{
  "n_layer": 8,
  "d_model": 128,
  "n_experts": 16,
  "experts_per_token": 1,
  "d_expert": 64,
  "d_shared_expert": 128,
  "activation": "swiglu",
  "moe_layers": [1, 2, 3, 4, 5, 6, 7],
  "router_score": "softmax",
  "normalize_top_k": false,
  "routed_scale": 4.0,
  "balance_loss": 0.00175,
  "balance_bias": true,
  "router_z_loss": 0.001,
  "init_std_router": 0.00736,
  "lr_router": 0.00162,
  "vocab_size": 5091,
  "norm": "layernorm",
  "norm_eps": 1e-06,
  "tie_embeddings": false,
  "optimizer": "cautious_adamw",
  "lr": 0.00328,
  "beta1": 0.9,
  "beta2": 0.99,
  "batch_tokens": [65536, 131072, 196608],
  "seq_len": 512,
  "train_tokens": 553400000,
  "steps": 4232,
  "dataset": "wikipedia_en"
}
Below are experts of layer 4 (counted from 0) of a mixture-of-experts language model. Rows are named router (the router's row for the expert), down (a neuron's output weights, with its number) and show model dimensions 0-127. Each number is 128 + 24 x the weight over its row's rms, rounded and kept within 0 to 255. Numbers have three digits each.
Before each expert's rows: "comes before" lists some tokens at least twice as common just after its tokens as in all text. This comes from a sample of Wikipedia text that the model never trained on. Tokens count by the router's weight.

# expert 12
comes before: "==", ": ", "\n", "= ", "also", "information"
router:108150145148128121100105130111137109104104089133076101167136180152140145123117153133034158117126128077114083125132122116106095133158135152154163123131102095171143150125149131118172120167173171138119117110128116155168116135123118123112116128125170173122145124087102137125145129131128093116121119108142137124176127135133155123132110121112128165173148129114110159129159125136170119154141
down11:142146140115124125138122164149124112177137140125152150135108104140145147126091125155115107126135155112096130133122110126113159127030132081107132143154143102131111159138133163131093138116095070180130111168142130134155126118143120086109124166113056154145108139132091107121091088078150140146114174110127104130128123115179115099105132135160119126145149103121142150140130118133127110135131
down12:161127091163134138120084116132124130143136099150129093153122146175145115124092129125150131074142138137114136141152113114155147096144037100097139114143112135130122152156126150086104129149120157109151153144185103078129127118142121140125142164161120106158104150130165114164180113145107127144110124113122119085151137115137122118135161106127089124165115135157110131121111142137165135079088
down13:128093098137155116112126086159134117117152150118095118110187079126134120124135115146100153113132133086145092154120173090109103143131100105163169115131106113121133123106132131095125097145139193152143125104143080132101109144135115107091187099164144133125130134151156146106108137158154137144149090128098101128100142130191100122156127097113144142130115137130126122092182157138125127146115
down14:131131139083123112180118075142125129183130105122099114158063097114109099178159134161133180103097149121146124112167095135133151098145112125147119107151097133116122101148115145103125114138131135138138125151148127150148115178160091177143119102129113106170147138146125139129163119087132170128127125147118098112109152131099097109170147112137141123127149166109144103091118119124081146127115
down15:128156159125095121122137130136070111085097126144148126164129144137131124159144109091134077144103098178128125106164166147113129135154103093147103124114107099135114122122174156128121166144099081117095159145100083107106080144169107132160132141108137148147141121127107134127129124138137142126145116109130103087185142145165125122133201112128140088125141096130141094128156140140124153153138
down16:142131107129145135153178115124105135113111121173121136128143123124173105159114105097136156147099144104146155130129138110118074135132189121107150133116117131109145098083159154147134147145111131192149141112092088145131138127159127102094137119145177114130123141101108117119143095135082149070123105095136085106111104138160168155154159089120122142151122117120088129134127139124086178117130
down17:113136143080154145122121147080138097134164144139149104139128096133154153125143094100131137071111102120168115167118116111099148142109140179138125112111133161080141106130136075075113134158121123098127105113045143136140120140115147129159134188126114107117140109147158148149123112168188128134140107136110097130129162146145090096120160142118113109138136109123154153137107129138140116145124
down18:120149160112157145080148170110122111130141085135138148110095149138111123118102140138145144154085146080118137118119126117104160150130111138140159132137130107144157094106135195113114165108096122165147111120119146121159158113131122112089101134199136101112122157130166090138145130107103156108123088146152129143148127151139138096108100117106130154120149068182139089122154082136124142142127
down19:129145135131134101125093178132153120139184117101126166123114154145120111131127111089128160089125102122135120098139080136159081117105139119114129127144154176161116107137075111135155108124101169111121105163174129153135155135140133103138077141153119112093167104140174126166118138126107113132112091150088135152152131083139123117112149146124139155100151084119114135126178141138151115088103
down20:114098139117131108161116140103134130128115120142127134108128152162131088143111180128145108159137125091136127162181146189105120145120150135137112135106162114125162135132084129124106123133092153113167127120169131135083137133123119135173140099165135156141107129165155098095141120158139148139069131115103113100108099137111089116122162138112093116153115109169092093126190107123113091093105
down21:155124155127168116108139135114097133123137144121092130117179148151159089172133110125141110147152106117122130144098152145121108176098138166125134127168148139142121138109128119141101106126138138092133115117106124114082138147077095097120104129146120096123138118090131092130141134111123201119154131165184092059113093142084101124152125124142142116145164146148143068121142128125139119101146
down22:137121132107137132113128144148114139099146128132129151114155081147119131157134093132147093122127106065155151127122195110134107137131119115088105157157140099161140142070125117155139105139138109157123119100136146102122102113142100164143172141111086131130164136120203168139127124136131119125164151055129137139081132088128116126113121142132139164131116118143109143148100092095135083107127
down23:139113120119163137112158126101091166129149145099122121150120123114138143151163155093127140155113130078148136105139159114119145159119118117090163126111079083123124115092145115106135157169139113119122115093144130121087136083139184131091135105161110124131121133163122157128124167138137154128112131159152075135124109112122109094165107145105145148108115116109109100125132178078161196147147
down24:132159132119112129135153119129126146145086113117125130107080114122092162161135143144118121150122158137109158115146135112114147123144102137138132135143129109090099147145157159111157119109159128118090104074203145085135107148097126116165143141123135092134123115112142113122094083143165128114193150136093092152122139099132138133105064094160148133132118133191166116103131117108111115115162
down25:120134103147113133092110085125103133112104135158070117111181094159119101151124142119129110145128149097128107153157143153144138165103093119129113127166111129119164142170177127120115086079163157146157163096100105097159154092127093134123136131117119139091150163065115152091108162131154149160122127140098129114088131163145141108112153142125137100124122131126141115165153119121118129152112
down26:113100096128154140153138106160137138144163136130121146109049102129180119137179125094148162113165160121135112179141157089103108106132067142149126116137134145106119126120112119110147117167130137148147111087103131156135108117179127118088132144088116150110110137122118076132168102118129132109120105099120168143132137126133098123094137141138114130124160151125082083115104139142115144159161
down27:152112149111129162092131130120137141132158124145114118121163125086123134097166101107129147150141113076131167125109153126140112095152105145074107102141126141119096101136113135094128121146098106133138120157106130097138192149148105135071163144136117114157130116113179142132137114109134173145116136144090113161139123129130113087169055158173151143102122117135153143143139131079145151100118
down28:147121130134116144123112128139165117142127121135067122102146137158111114142108102133126102087089143091126119154125079141172118119205094145100116083162125090107148104110100107112118127124142132127130129187168128121105188111125124136104100153166125117156118138137163124115187129109147152121141182146068133121105138135122142123140113127091117154148139154141133116149148104097115147129121
down29:152122144112104124149127129127136104094103129102102102133149164133135120110094169115169156099128118186116142119150105122145097111164111161079108162117107109107126124161152106076108114123152121116139136193150118134105127136110141128162160115122142093155093091096121130107129105126123141076150134165106154129091137133110105170116181126147143115142137126188118144127108146156106123093162
down30:111126134160132097111116155095117149141142150113143128100125130142175095181117126105174121143152102114148131138107126097100121134112138125108161082149094114137112114134105065079149104133092153130161119107144137117116131121197160141129094181167108121125090127120098101132143127088188136146158137127121133118129151138104145119122120128122131093103135132090130103127079161145172138157132
down31:122121086132154133128150155145110106105122135142085150122111123080149119146145122076114112144128170133110127157132143113130153168126104148118151106126151134098107080094153134133114189113125109106120127126095146108125114159102151162125119143186154102155065177151104101091139140097120144123155101136126172138104172161154109117079122127124156124127137149114146111109094112124106170153121
down32:107139135096119141152102138143143089111131122170128125165165125131175106142099144143106147118141150115108079128108095145086149105122132116079107166136139130142089162118113116110140201168099112117106130144154122107158135132147105099136149138137129135133155124135130164095145138124111160190140097121107166118145159119112119145116105141159141163102128123060082143123133080112147153120121
down33:121089134119096112108113134101130124132114126124117102124100193134129142093097139179111117141128176159156116098116129141128146121112090150110111124115156135149157141172098120109140145104093103092131166152131110138133138218144130133142121158104150101070108166154111122165117140124122136148139137141133165117094202148099125159148139158118132129108162105117109145128125105144135139111107
down34:147120099135164162159146087131123118123128141146145143187114134090112118137174096150099077130146120081101147156120100162098129087115130146083142111154134138132119130126118141121144095104144115134112114078094136108152118081112110128132123120061145165135144115108170211104108122130121160143100142110124152168106109111150154117123150132133155144133154120127143121132133150104134106097145
down35:139103151145114148125136139132164111129094149119119075104114119097140110166115136118143078119110128110139146192165118133128093102123152144104116136103127123134110112131115151117131168118114090078156085145167143092164148143134105150126099164105132105143125171129156098118135081118100136143119135157107122167148165122095126175159097151142136115125110158110165078167149165102124129112120
down36:140123106118112139167117137112150153095119131122099123129150156146131149151104133115146169113109121163096113163141092107157149093171119117141127160127125149130126131127055097123082123111103131158082122146094105145146116107106140140136131162153126114089122109144156124170080131109146146093121126133146076124155097162091149112131158128203101112123114144117127144131132083143161158164124
down37:148113139074133100127155119146126165133133089157101138124117118103122134135156074138100134131133148108146095110121161103117119133145114140120120156142192119100128100109140132137137089148140126111138148136156137102156081145144109141128164124144134140155101099106118133115125102147119152133149181076141174152153155155097154137112104092062160161141162147101125123079140113091137107169146
down38:137133137126144143156111106118147130113110101100156113139086150175118118145118143124146094145094143117112107089129102138174143121123129133129157122099109159124081153123148210105123118137147087144116103168131114140089116098126119111175119127118187145122093144131141153109156158081131104123151145142140173121121134130099082113098088148156101148090151146110133140152169149146138112150103
down39:109090097122114163149150123082129153140149120131089145149110119134088106133089129134131097148109167135175087142123059118112143131148116098145145123113113137129171122161143108140119146148126147138128114182129074136176135149122107142102108145102095139147090135145113108118121123084095109155133150146148124141088143136110134125172163110140155115112147159145140121155126091107160163143071
down40:111128113142133167168145121096111110134118130127120180141162088122148104122169143104107164157135111131152130087098179136116117151123160085138167134117109102131117093116177149128120101124129131167143135123115142144095165093147156136165125141130137126114119105133129079110107096122112087105073154148143135188101135093137169113058142131122146147159127137104109151119126146105140122117124
down41:173116120123120128111102100117114133130088130153096109096157124108143129129121085134134115128110094179109115128125144137151141057102115125094108155128143152168098132149154140109157146137134132120115118132114170124106125155135116109147100170133092121132132101158083107175175162150080146160113128142093153114173142106157119136129131117163141148134158078121114123137182142162098138136169
down42:120091117128131170105127132169147141121156141153139120137113129158158106147121115084073085155124119134110140142123148104104143138074110160168101173099146109168094130109092104173152102148137153126142159121130124118113123130138162094108147142139138135091140137093116138108142123155074126120123122163126112105185124129160105090121109115149073121105156108150126149119157143143118184120155
down43:119097129121085133167128102125140114139124096138147092150105107131115131154128152164140128137143147134099138117135093126097129102152134099160119094044163121124127153130117147177092144139084099109114129166156134147165135091167142147161121117143134121134108151139154187184148086152105122080136147129107104098121116135117098129155126100132169132159142144153158107094127100129142113135119
down44:166107137148137130114117124097092110090129150093101130125125102184149100138160092108100162171161157156115134177131148112137134138104160092125119105141093114129134117094067120122158132135155127127127149112127159117164115142168125072082145114097173117111075139127150118159128145120093184133116118138157127130131106139128135090132116164119110123135124136152087130105133150102110163144138

# expert 9
comes before: "0", "9", "5", "2", "6", "4"
router:128159159115108129115099142120170107126107090146072126121093119150130156140100142149077153106088116060125113112103133148131093126143093149134131150108122129154120109177108178110135148153181138133111106126161134151148099083080130134137120135133130183148175121116105106144143101122120108114166146136140160139163136148164137095138118109166098127148139138137163145153141109140122100144131
down8:150135117138052138161163093133118145160143134114123139101132113182100126156118114127125094143101109147155146121133177140152130144170148147142130086134122150110135113154126115067124135162107097114118151141179133123131122167138140110103110113152106150086101136151166151156078120143141131133094109151091119127160104098134100111113136117169120129134099116184135123116154103133088119104100
down9:121170101101112161112136145114184107154127118121154132152114184094125166141173145109132129103143130131089139114140106162119141124124120143155152130159130103111097142091149073140080113123118110164106141152157112161121173097135101144087117100124116107127161123143097116138164148122124111128128130139052131115137136153111137132124112169097154176130119130134152093096101115094113095143122
down10:101138127127109144141142156142119122143113128109103113172099151129169134164128094140136105156137145132160117205132126088109123138158090118113118150143146142078097152123130161094146126138117149153090092156160180145133087127127142122115085138118100140128125114138180129115121143099169127159098119101123157154109080146162119111121111110120154079175138120149099120101137120108131098163146
down11:117109149126144132142104129141123127139112150093187128098091103065156101169129118123130144126147093198113113077135139145144131115122137077108124132114124156169146138132124111164163128104112139126154113149121157133156121106117110077142143160124141110140090160127105111107148155111116110129191110141147151122123162105113173145127115139123120131141081144080168140124108095119080120140122
down12:136176137094120106097149144114134139136136138150138132148142101111134110100130169073165120135117153113117099142143104136126115109084126129168131193113132084132136126100129175129109113141106147130168080105124130113146136143133062146149166121124180138058153180139134130122138109100152135102110129101117097154076139147134118131143155126129137106099124116124143089140144123143080144147121
down13:138116125127082141154158101126121089128087120110115146068193123104123133143129082158088150097119115159122114105122130132130115120127154144097112129057142153125140118126095161125167125133128158141178074147131152147147120172153107112133141121129091110166140145122111126142101119138131168078176138178140126124100089129157109163136157109149123136166106113125133133136129123122139135119159
down14:103160133097126142131144135136155130149097104104172149116128161151152126131184096143100167094095156136112148125187148179134126116116142111133138091131140115132104120126115108110124163139127077147157185117095147111078127091139116136126154123118133155080124106115108079135086122158128128144155108126145136121111119103128170122137108161078148141111120119130077102136081132133169120135124
down15:159150150153106123093124076141148156087129116090160146102158113122164171125093152118112119120104132149129124094134162107152125086113158131151143130115149110153148087133095080122123137117144128174138132123085122148127158125154105159118163123133171134145118123092126129113131152128151107139089078147114106093155146080089129115179120151109143172115125125064120126148104115115115115132131
down16:140100156149147154114119167111114140085161098102105102119084094104166119157103157078126117114146147157175168143107130149134133152124154120171116114143127104127129120145135103124119141131111139123161106096189119131128116116127160133147119172161186129108129118126147107139122149112151131116137056137137134159105159123123100130147150152102132077091130085107106139103126125130127174095114
down17:137129163162113144112164132128158095100115117102108138068154142152115148119156167123112087146108146117130147172125126123138089096127122182176144119105127097134122169167116110116068136110084126094154112103082117150123117122148129119113160136194135099128142112142128131129102125188115139097120151171156131100140133120110098143147121118109130155118124101144152155142112110125105094135095
down18:134119082140151136136091169164129120122156098130142140133142144103093096136125156134139120132111164105126169123129148162136141097150121126129128102101133136099111152123134163138090127163140094070128160099124146106111081108149086142141100128154183140163132125139142141155103183152178126110113133115123071150156118149121154138100151180122116123130122090117146122083159103131081120127131
down19:127129113091112115136146136127126106087123137123092070133163131171112144160100104143168141174105168062143149161153136114096108143106146127148154114104124157108115102110129149126122124109137133125105106105174144085149100156101121157117105121167143152172148109147153157120141103135154147140112098139101089147136112180167081096131131105115119118094153140177119130138139145140117125147129
down20:097115120122099161127167153114139138155174139100157175142128148149152103108130152035135108104114157156140121132092138163123135123107130120117130166125095112116120169138145143166108112101173109131155141119098112139128164065158096126173093158130141109088129124118097133114110165132131133132134108123103099119123132091090137136087128112164141151115133166123138102107134151138132156133145
down21:141168089131113105105124112161120105109097096129177164119154126176117150105139154077108145117114123092103097126172111114190124165143134108139148139142098152141166131127111120130133127147127119132136100165133125154167137144150125142144112127119177158111104147130127107144133081136124139137075110124137114099127136111104117100115109163185095191101161129087085128128149109139117127135118
down22:107116185128156165127115116118158104146174109114099142178083162115122134149133152137138112111194149090114127148130123106153122137116117102121122145120126114088123092108137127143096080116155183120127101112120083146126101114114124125154093184125181167124093094125123135165115139155130093156154124106154122126118130140142112113122173166149129131126136129095135139086110134150111113162148
down23:142145082124132131150149143096121130169130104135096080118177115114103124167130077147078094130122133121148113161138158125135187130137169151135141132082158151121119124112121178120135117178113127141105120137152146122152121125141120100143170101130121165065145123130137121090096142130125126139156112150090112139142106146152173136076109125125085124151144119133088138114109104159133152095132
down24:078150180128166117146158171140093142147099066139143142149145109103119111114132143145106155145137105154137134094115127152117115157124122093097127156112119170142117103140123160097113134123131118168153107138080112135147138122143139080128130101139091148144184126137148165165098124132113106124136168163158123131104148138121106142078136123120137108109156104122077142124122098076145137084123
down25:097154108135127128160114141164134131132171109095167139076120129133070152185150130132130083145114144161101123115119120167130134131110141174153152115107078130151162141131114123095161134112139111116101103106138118151131165132130123144117149110089092144076142120102120137124084098091136092134175130180101106133154132134120143127192098123124135161125132094111140119125097125130111126119159
down26:126119105088100141138184087154156126175115115125153147149133168128092092148124137135088129096131154172141121127150109114165127155142126077139106105145140129134130147108140152128080100150106115170159163132091134119133160137155137105091114078131082144133143139143149133139146103128146113104154151076138175133134078120144097172115119145148124149072155113133100123121111111117124127118120
down27:154157162137122110110153156101161155107099145108113157121145083126143136146086097143155152122070128118086088124156122104156135144129137089141112105119137117147108148109163095114146139111104156144107103139134119107126160119071111131106090144150160132169166180114141147112114165123149129129132133127130096140123125156069143102155125096112141117121092117135162122150155085169128137104172
down28:129131115141168169091102082125120123121109128163130165150150126169105086158143090137135136140136154128107104101146145141140093081128119103108111120152170155151130163091122149123142145143145109102127177098151142136135135139121118099108122130149091116182104100088133095169103134112100088122132153065128129142131148093120154170162153130154153127150086154144131158133122106121105145123104
down29:146130134122137136130125126125144153108107146120139173067121126103143136129141164114088170118148131084141132158157072105107093147141111141138128196101084138160153153096140138145070129120114090160120100132080082133129142145127146128149110112134129130163118132148135101154110118140114141146138105142126177148133135153135116130139096155169151089067118099116142114148110111149130078122126
down30:135142140153157148131146114114137113144098122116094149102102115133136111132119159113118163188127134094134101097176119100141123141073121149119113163103177134139160133128137184117110111147140156136162121154083119152109122119114141154121107134124141098069134092130152155134136133160141130123175091116094100134131112123158117131137096125092118161159145186076107105125080130154143115102148
down31:119088133131152095118096151146089136167096124067133107143099100114145106137144122127165116112134130118158151163092128115126173142145140093115083109151104093121069073109150118159142120082107088125117142105145147145131123111087135163139133159154126108112152125152135141101155136135151066121163103139157126138130164145131167124098161129125135105142115161133149113119140141123118155167148
down32:120113132090124156147152100077133152067132168154127201138160142133116123102134134127144114088128164102108119120172125107103157152145118070107147122151109110116145110121150141172099134143101114148125122111156070147113118110119124075134149180137157141146143125138121121121090092122130130160161135134128169161111110128146144124088135123134131109080105150090145118158138133091139126129112
down33:104133101123150087134125103118098138125102135146167159169151162105141161073097111112145115184143118096145111177103137074131140124139102116142155132130119145132169125128129133149087145128183132170129142097146137087126092088102076134140119158125132140118127127147138115151142175125154156152132083124126105112114112107162089124119093093114126128135114122136134118152153140122150181092119
down34:138104115136081143117136116180130110148082134134155110122093124160138134156111169098110108125114086090126147132135111144156133087145118142106146130117126126134136109139133112133185101171153164087131117171168142139161115118128156109128126081173144133150098123132140178128111127152142147136096139169141117135104170113163119094130144108117081152131172159131125096120150149104100114072118
down35:110163133116094096186146092147132154160114154099181121097142157118129164098128111152133137099130102204113097098131107104112118158135142143148165104119118153127132127128113095144143092083102127142121111157094145149157118123134118133101130133100087136121140104143142138125132092120152129109148124143129150089139112097161119152119097093130133185110173137123128117139106125128123056142152
down36:148134126136076143104143136109122137112111137133138137155143126157121134115104129124131160132112119132082109119149117127077133072132147156170105180113117135135136148147115086110148141137139150104107114129129174112171190145087146122104130140165072119137112165080135142143117142126114108138096151155132130094140141100062139149202089115108123125148114116167150132109124148099117113114136
down37:087139091124139082117128112118117121091136163107147130144105123119177145122145098169154086107131109138153076133166154123122099155147108136138077156121133158130181143107172120117129187117079107127111117184149121130133126150131084136118146126132137102091110111128124114107115111107124097110149152150147132102134149154092161161150097133113136135150122112176170137151119132090110136102117
down38:146125156082139118170131133079136134123124129133140096133167099104110161144103116122138138097109148136138162128088159153104098141169095096125098108157110089109115141148160155147102125117101127095142118100080098085135119104120109111151127119124142116131161179143154132151160154134129118092152138151152180151099169102109100097145131136168096157140100114120172151140119146089119123122158
down39:131125156140126117095109094146152187150100129134090162079105065130125105126123094112145144151149106162137108131166153127140143117109120094187104132123133104128146153080144127133108143138144138128152128123134127095134097117134104132151153127137169152148120172129126128160119129118140118183106151124146090146078088112128139109104144173085131088127148132095109112091147139164111099160116
down40:099151148157128138135173120118142164136153105114161185128137134156172124085110139140127148118090091125143100102143050106091133103121107117157128144129129124128143137142123123146121134121148135108148128154087122131147179153090127106106079129159086090100108168151139146121085129153136137139161141153091145105100147128116142110174104114162154157107120144115119148127101121093095136102132
down41:149124135130136116120177129127128154112123129161122130140139076168098094134077110118131083141092133121131127091117157133124132121143122107062103115142130124103146141180151152163113079216140150131144101098156143150158097123145078137136116143178103096125134131114159125138147127135118106122162133088158136094124126126182114144128125128138133122118135176121087104113122140126109127132151

# expert 10
comes before: ".", "–", ",", ", ", "; ", ":"
router:136146193120102124115146143114175107136115078144129112148125149147132125146106173158079147095074135068098125102132081133102132113153119158136161172120109142138110129151107139132158158160152129132098104147151115163130099091091123169102090143132150179127139098130129115143154118113123123159160135119126136118134145133148128092119094107176120130150150100170126128116137109150121107151126
down8:117105125140126155107128121165143123151120130152128139128127116160124126125147138148136083155134123103123092118104179120150182060162107124078071113124162129135111107119092116162114095131135164116077116139144113111161127127117137053132155141146163141118130111155133132119086145115136119176106112175181131114139114144172147133097134133160114118143156151097137116116110104120118152099122
down9:113124126131104133090140134111123160098204099142118102111141115104143165094114139177141056130160119165118145140150064131143110108125123141126161153149124105118137133143091109130140122125124140129113092125120089140135125152138185146127132135107126163105145135121132107153087132121178147173153119098094149127158151133090135095124134153102099090146166136127101130136123102151080114142141
down10:153126123150114138114118108117133094149123095150115143100140070106175114115094094132115097148123146132116135142150145132124130129081145161069161144145130126149123137112077128130121095150129149167138106123179139127103079136175116065143147129106132134108144131108139126154129174110128111142130174139124094108101175149145161117138132106113121152163147116115105119151172095163166102092135
down11:127181131118136107115117194113110125154157115149119085131154128096122120134144131081140112105151085076096138177121165129106135099110091148077137127122132122079117083158103102144131116145160130127120101144136128148211137119123125187163120142150099101137111162156132161152142149135137157124162143143119138123143150091132142100136112120122097099134163136119123137137117115105140123126145
down12:124134139106122155131145111142102122146075150137093114143126105128121086142148122083133131118141108144164097132123187102105115154162096106099098150100121118097141127155133113150096135128154089138119124118103152178120140118133122175090109118095064134084169155127121140137147136160146134128148103159125148085165092114163111115147130123175146133152150146147112108085101154154139162140144
down13:098129103114117126127141115130179127132146138154162133130076168087166144112140107105137158109127154119101120147179085118157127092159116118147107093104092134130136144119111133129146110163088125170126148126064167108115136173108164118113143099124144142108148110136104118101119139112124139150090113130151148172146152130127142146122092165109095160123089151090146107137151128164099089125159
down14:137135147134170123093123132116156130133106105135151163116130103111090119144132144143122141108163108075107146113163120073130154129137160127094148119131147130106119125137108200094136135127175138110148141083124129110163141121112129157121128112096101113110101134118126136085138141132123132086113154147149157107172139134058134080116157162110100117121144173131125176122076131156152145162127
down15:121101129122140130146143129096146124105154135146104128113119161104135126149160172145108137113126146125101107134159174101156129124161094114108134131137134121086134113160115137128158143134148133130151115126168115120124093105086098094121128103075173130116131079159137165143096172145118164183093147097105117111151114081139141117088157148136142155121079138104143169103169103142102102105160
down16:133092085088192164160142130111145130117111138104101128124083096086090113158152099124133116098135087132135154140114085134109155140130144184152113149150153103142125136162174158161118132146148089071156131129109161145124143097129143145125135149147124135106124135114130092108152136163094132095136112142136105166122173131143119119136089101138148108125075124138122124112107155155122142158152
down17:149164140108064146137161107168148126135135110096139175098134153144116110110130112160107126075111167139116133143145091130120112165182140134164125108163121127102148158135127121133138143127137100124101125172129111159128137121114166145131107140135104102143090096139184154100148114152137135150130127140099099075123097064128120130099106083109143071123138108155120136138130141108147132106104
down18:120113129109078125192134164116124126154122132148140131161127151134096126159116108143135132133149138143151105145097116111113143132145076151135112167153112152133083180132087125105146122153154110124098110162128152123118114137119117122113123156124082143168121157120144096153110105134125126104108140101122141145121106158175146110118064103108082176151148136145093117112124113161149069180132
down19:139126125133143136127088135126122121134151114118138113105130082075127151111150129124139152071123131083138145167099148124169091157124186116104162114085156089119144130148107133117142117122148092119109143105096132121131113111148121166179126135103106119119128103180163188156139101128163162100139145186162133126102127102125086141102138146174160129135136133093138122114151106118109124109131
down20:140104146139087146130166155137102118164137153105131102105174145137119134137110121121104121130135110177164072124101094108096144151082140114157152116176127122148117145089100144117127111132108118148086140120126143123101152138149155150069146138111135179114128157102095119096130082169140132122152118126108102159137105153137152111168157112117164110076110095169099135130139134125154109129142
down21:123126092098069104120137108134159159135138130112143105103131137217122115123176159123135104130126144138136125139137162159117142141154122067102116110129139098139106144113085119153123137121121148101097090120151150120109099159135147133112130154111121157116134130179158149139136129149138133112120124134093186093129141090180130117120083112108152134127130126138148118090133115110162071085124
down22:144109130112115122146123167120125120137141116117146162114117158094142087139131117156168143124215164103129122146132099099131169113092138133145122123141129132115147127121118166123106106132148106158116087137135157144166133072126113106128157106108145095176160113127145178148119135131120155129114161144132107093137108132092108083058103106150165105103105094084136122108154140121114116142115
down23:061140117121162094127090095155116164136133178137159130086122131143118152108151185120160101119163060068143117121149138107174138129088113122133130136111128136161132099148139103101140126125111158138141122142084132126122117163127142151164135117086119123121126121098121094130118154098139141082141164165140132099130125110122135140083124153151155127136131152079139101155123123108116112159137
down24:136097168125131117118141112130151133120136134152121149090120113109117105127144150134150140122129126128109102117089139106118117125150107142178150116120126130155106146104131138160128127178109142164114115127107102141121129138093105146158129119197173141167109128129110110106177135153109085127131100080148059125089136143112144104069146074128102121152102167188160103163143123132111131141108
down25:139121127139175071124124133143096093124141114148120130103182102154107120117144091147124148150117155087102137069102125148099135082112116106141096109141126090124122130153135193167170110164135123136116139129131080135133115131136084129135177114133130111138141135133128145147144169099132136129127124137140107104149144133106119145153149179136134129147126146109149168153105121145123056076105
down26:141117127115093118126106114129139140162126125067160122156110149130144104151138155102158154143170132130115119105088133111112122160137092071145109162147159125133148149102166105120136133148103091128144137144111126147109108123113185135126098097103146140112113123128125100090152151091140106135103134154153133122105143171156145137099145111137193126172096084122141152091089096125179125113100
down27:131104120125140087154124133135112110132092136112144120116090087126111135149126108134123135139104138124152106113100153128105116160181121106191128126160118114144101151143147152121162136112127140117129160137179118161142158153089127118100128111152160153156101152128145131192100082124141115107164069098080123106140096153154103135138115113163095113089155159090117106109114159113123144169127
down28:101161171113101107149092131123122138114161110133137122146100117149145116106124107144139121143125088139136134087105104147131116130124115101116186121120121118164139117150149113102152130114154130144103126137149134128098169141117121143142115162157140137141130125145121106128131096113100104122095135150130077095140181142193121148120134134193149122146118090087132097101061176114144176090088
down29:181128114135106103149168145091099155144158133139115132140110157131121129140132144141099150127145142139151148142164112119128124103093090117144079123121103127116112187097158129150093151159113146124144116129130158119151109137144142083113111125138097105123096146131148075052136119133126125096130145076142099109107115134114178172119103153067133133120122122133134095100140127152157171103151
down30:115133148122092118121126117147124149104130109129084181151140081159139104117104132115117124153126120114134166095149134122122113128100143069155128145168176137135156099084131127119115196099144145111145122154134164076099128146123117153145139076102142122116136136139129133143155118118140152145120153120111166136117098097143100118138162115089153183142122102135108087105111164146187117114113
down31:127177125153160123111119131145139108148128102148091115147129162137143131121128156112103153170105053113134142116084137143107094155103129131122083108068146158149116106138133157120111127169138145159159124116169106130126166150180135115103125122114145089114112114121120114124143141088126110115180168106105077096105166127115148144181159142110137122083141111142129135139120117129150151126105
down32:121125136148124162099094098103114124141154137130116123109144128118156168105141106149115111142134129133153163145164143134142110183071109120097147084128130103102110143110164176119156149095155102138152142139111155127088115113165112115147106114130155124122131188183146112144104097089131149113151122136167116108153194126109101103112107129151143112093086120094117155119116173103136119136133
down33:113153135145164115164134114124092149144114161126112114085163098130098119100151141127149115118101100083150134121138157121131140104116151116104136114121115151094051127142094113140136171134103106143134120167099133121134126154123116153174150111140148116138148160173114118167174158123154128113154144108162080145126127119134084111105111168121129140139174122099098070113100096141116118109160
down34:141134166088121143127061106139179144178107118141104175150124171119132106141159114152134134103159108133110134129093092122129147116092135139178144106134115141123127089098157114126103144165123141143122105147119143100157152118115087171099121123107164155156121134062106139138142103131073120121100142135086129130129117123158121155120119110168134124110108102154115116161084137143146162137137
down35:142127156159145115119112098127126109108123105147130137171176100105147135131107145118107145081144149087088142131134086129195129151129141138167159113116148112133148115116154075095134130142138143145101076143095099160128139086117165112128117125127188107132118092138166148117141151093128169123110123147079129119118096145085139141167140138125132104107160130152141151145112137119132186120122
down36:121173073140171102090146105120103150138131140142145141106154129149133108123122099103163127126124139118133135120099110147093143093120090103066147180135124168111112145105135123128092091124170153098145112151157133109144104160093098088165155137135104130146138137148109117146124092115133128131154110151171134157134123103166145141110125197127127129135177144081123097125107118110110102104132
down37:138142115121145160116157120143131166122127103148126102123155139147109088153128094115150129132114109158103112116168143146108104175150150121167064159099134136109157127153115120099121116103114065134099115113110130143115077125133078141124154138162116110122145113105099134078135149126123159145156112154097156121146142156085123141147074135153133118104125142128183146061132116114161135112112
down38:103109141119114160165119107106138122101179091101156125132134101105178129150125118144138115084154177114137122129119132137127129163121139103149138159089157107133124156143186143125165124123085167122128159122110106078094137150138139104142134144129130130109076125093175095132120151112134076151143134104096090098090140107148162117112148124166130130173142144116143137101139110129157146090108
down39:080150157078124151129150142183140165133134089091125128144121149149127078129160097130138146130110109121099107131149112138139085121142104170143121164134112123163098138120095157156141144087137101108142153101154146117067102137115139092132070125124136180102159147139128166114106128101121113091120118127168146153149129137109135113102134163128092123135087141149167127106129157126152145140118
down40:093142161101121137152141106153111105134103091117159159133116156129153128151103156116124096158101142093116181159148143115098138113164135109153189174117163110095140128143155132140105132165127111089096121110185100144193108143104163135146124127103116116112134115160135161096071129130140138138159151141112120131141169093117119091102133081139128122141131123108131098115121104098131122132118
down41:125125080132096147155119156146136110135144136102140112127139131120112082127122108126118142165137112102162135142157192166122120130134146145112145141116131112114149149141043116110129147091155137139126176093113154126118113145164118129140126135112077111100114150118139089157099155111143128140128143135121139109101160140151125099152126121099130110179090128120110198145078146145169118114077